Experts of a small language model: 17 layers, width 96.
Below are experts of layer 8 (counted from 0) of a mixture-of-experts language model. Rows are named router (the router's row for the expert) and show model dimensions 0-95. Each number is 500 + 25 x the weight over its row's rms, rounded and kept within 0 to 999. Numbers have three digits each.
After each expert's rows: a language model's description of what the expert responds to; "comes after" lists some tokens at least twice as common just before its tokens as in all text. This comes from a sample of Wikipedia text that the model never trained on. Tokens count by the router's weight.

# expert 24
router:496484484480481475503475523515559515538502493459546526489530550562475494517477502482525480542456501525525501504519512509484522506468500535482486460483468497544471509505461520520476498472471498485536496527472492501483487453492491470479510521483481474529462492524467540510470513488525483524
Description: Word-start pieces in running prose, often Latin-root stems like mer, circ, conf, con, plus place names like Mississippi, Ohio, York.
comes after: " ", " p", " con", " in", " re", " S"

# expert 22
router:476489478520506529459453503542460466487503538494503486488480498538529510534521507493500475456524486514494545523543472541536512503473448487535466505491542493506519520485452533469489518512490513474549475502509531477512492487515475510519497530468476491529494515464543485513485481523502464490
Description: Commas closing introductory phrases before the main clause, plus subordinators like that, when, where, because, e.g. Upon its release, Dead…
comes after: "s", "0", "1", "7", "6", "5"

# expert 41
router:527466477513487496489495503546495504481527519514467504468459504485454537503487453486496492524524509476494528531547514506513525551484500507522480521519472455482518509460487539508524510502493496504502462509436497462459557497493515507536507488523510496515473556504507471493526494546530518523
Description: Nouns of location, side or family relation after the, such as area, side, front, floor, son, father; also line breaks in lists.
comes after: " the", " The", " a", " in", ")", " his"

# expert 17
router:514522488464496484515513493543526464516524547477468499506449512487497485519535446489499488467490491479448480513462470495507471483473526500521476494528493500513487498526511531544530534508538477506490540472518548439515500537492532503495460508504496512499522493516496495499464519446471473478
Description: Male given names opening a personal name in biographies, credits and citations, such as John, David, Richard, Frederick, Scott.
comes after: "-", ",", " |", " by", ":", " and"

# expert 54
router:487497530520522540529505484518488484466517480493511541465471529471470495523489484505441507498503493508450471559526511466473473524489492499498545513502490553531479520513470498477513522489528498510499523561477504495498465479493459499486482494534489517525442539500480533530487532482504479505
Description: Single capital letters starting names, initials and abbreviations after commas, pipes or list dashes, e.g. J. Allen, NPR, LSWR, Rs.
comes after: " |", ",", ":", ".", "-", " the"

# expert 32
router:481492487489463449502507509530491476514528468520519475495525555480507459488511530518471470482497499491487519511512509518510528501495531523543535524501503545470458511540468499532480511493507469475497568527536513462502490512475486502543527478524528532504450484524487485489484500479548532486
Description: First word of song, album and film titles in quotes or tables, especially My, Me, You, The, A, such as My Spy Family.
comes after: " |", " \"", ":", "-", "|", ","

# expert 62
router:491532517543511545478517495494463469496533500519520485490513503478480478498460469533477518522517505512472495509488524473514505493531465508493540472523534463505497510440513544487517519476511475486476508499501452483507467488494439496511503474452471527486457510482487520524492557481546462506
Description: Single capital letters or short capital pieces starting a word after a line break, bracket or quote, such as C, St, Al, G.
comes after: "\n", " (", " \"", "-", "/", "==="

# expert 40
router:516517488506515451506502512504520487490487460539520494531478463507508470474504552505536453475521527498499479458476540494465485483489462479509529525490487518486485528516449500519477465526527526505525545525461523486499494475536506521467540472499486446499515530520526496469515540503506475526
Description: Articles and possessives starting noun phrases, mostly the and a after prepositions or is, e.g. is a graduate, around the world.
comes after: " of", " in", " as", " is", " for", " at"

# expert 2
router:498504504490498538520497524485445473491454477531507491491553522515524494479503513520451463507483489497524538502486447460486505497486484462512515477476462548507493497516560504501455485515473497531454482519514521539510490492503484524483520511505492499450454492473484496464499496542525535522
Description: Bare space tokens in tables, lists and music discographies, usually before a digit or after a pipe, such as dates, scores, track info.
comes after: "|", ",", " |", "-", ":", " –"

# expert 48
router:460526508473553510525493456478497505457515495474484484492537452476552519543456482519514534495501528487484507482496505487478472503498492527519519494464526491479492502480488517524494491528496510469493467543479540457504485505471462495500553539469499487514513489472499477475470557526489515535
Description: Digits in years, scores and statistics, plus census wording like households, median age, living alone, percent, and climate tables.
comes after: "0", "–", ".", "°", "%", "9"

# expert 50
router:515528481490452546473569511504505469497525501478465545473450492509450477453510507501506539493496460522485514504494542507464517516522533549520515490501501522508474532499497464527533506493523484514506525512465506463483501503477473495507490463453499513462492529479484534498491520483492467480
Description: Leading capital letter or syllable of a proper noun after a space, often foreign names or genus names, such as Po, Ko, Sch, Tam.
comes after: ",", " |", "-", " of", " the", ":"

# expert 8
router:485484515454520530506486502508500509536506537469492511551472471485502493513488515502534493455501521493526480487477499494495498507473489434500475509504530467460501540511523471503511486498491465484536533486501490478513465470531460553508525497489519434517534506517476528467547521543526478516
Description: Descriptive adjectives and adjective endings after a, the or an, such as new, young, political, American, and suffixes -al, -ive.
comes after: " a", " the", " an", " and", "-", " his"

# expert 18
router:459472524503470507489546524533516533537508498477504485520446541510514516483497514529506522459518501529520503490507507482525446537500533533500486503490507479483481471505500493494437465460502498495473480452464481479504476494489442501501557483515480523455494508532533514514485511498503523536
Description: Pipes and semicolons between cells in sports standings, election results and chart tables, usually after numbers, e.g. 38 | 1.13, 8; Advance.
comes after: "0", " ", " —", "3", "1", "4"

# expert 30
router:454495498527512492533504457470462527488521445458516507555561520479476532495512530520455503514495508475469495521500496490507528482505497507491510524554513537507529502473522471539482501486497485471511497504522498449492499470494493494482550548494525501521469459475474512524481492517507521467
Description: Byte pieces of Japanese, Chinese, Thai, Cyrillic and Arabic-script text, often in parentheses after romanized names, e.g. (西福, ชุมเห็ด.
comes after: " ", " (", "9", ":", " /"

# expert 27
router:513492531550470511487543486501540530528508499511513472453529468550496514507539505533518528475465503527459486527533523516482484510510514472494476491492492510506496508469472521547456452504475497461514479502504487462495493511462511478489492503516449484520462522493526525525484557492483508463
Description: Possessive apostrophes after names, minute marks in football scores, digits in dates and codes, and coordinate symbols like ° and ′.
comes after: " ", "3", "2", "1", "0", " Women"

# expert 33
router:504522478476534502489515477527520481512507529495513482542518459477465512514498537490550515466519480495506466502480469508502479474473469518497491475536510504483475507508544482478511524521562458459510494470517495478503532506531473543520525480492502454540486466468446522496560491515509496500
Description: Number words and quantity adjectives before plural nouns, such as two, several, many, other, and nationality adjectives like American.
comes after: " the", " of", " and", " with", " for", " a"

# expert 6
router:470484509525534488513488550474535533445500441505491494469500521491499494499498552469511494506477542457518496504460485483512485472486487449467484542509489502505472497511471477536462503477493491486493480480541517525474509511525476524485523469524523526534539496540524521523489485486477538466
Description: Opening == or === of section headings after blank lines, plus possessives and verb stems in prose, e.g. his, its, describ, devot.
comes after: "\n", " due", " for", " was", " because", " has"

# expert 59
router:535495478528504451477513504494523492493511460513511484517524492517474527482499615477534472468497513485483512476494533471478484499519498497504482498503522513500511551544485497519476517521478471504477525463470497492486504520549484481483525445494494450506497488496515521489534521494500469532
Description: Determiners the, this, these, its, a, often opening a sentence or following of, in, to, as in "The trail was made".
comes after: " of", " in", ".", " to", " on", " with"

# expert 35
router:536509463434500535533499521473510518502520476524509503473485472536456507532506483522481459485457502476568510488530521507517517472500504505521525467473492500447471513477460509474513488456502509479551477511463540485508465499487513529488525481507519536512482517505491515503528512528492484472
Description: Opening word pieces like de, re, con, pro, dis, inter that begin longer words or names, as in despite, departing, interim, Lomavren.
comes after: "-", " the", " a", " |", " and", "|"

# expert 4
router:486512525495452486504499476481497505526536501514507508530480484465521471517520497492494470472493500478515523488527496460536475521558510482519460487543475494487505492538512483445464531509506503521507488490523499541518555533487543517481490473439544500515546469491502494490503448527517514521
Description: Conjunctions joining list items or clauses, mostly and, also or, but, while, ampersands and some commas, e.g. singer and presenter.
comes after: ",", "s", " well", "),", ")", "\""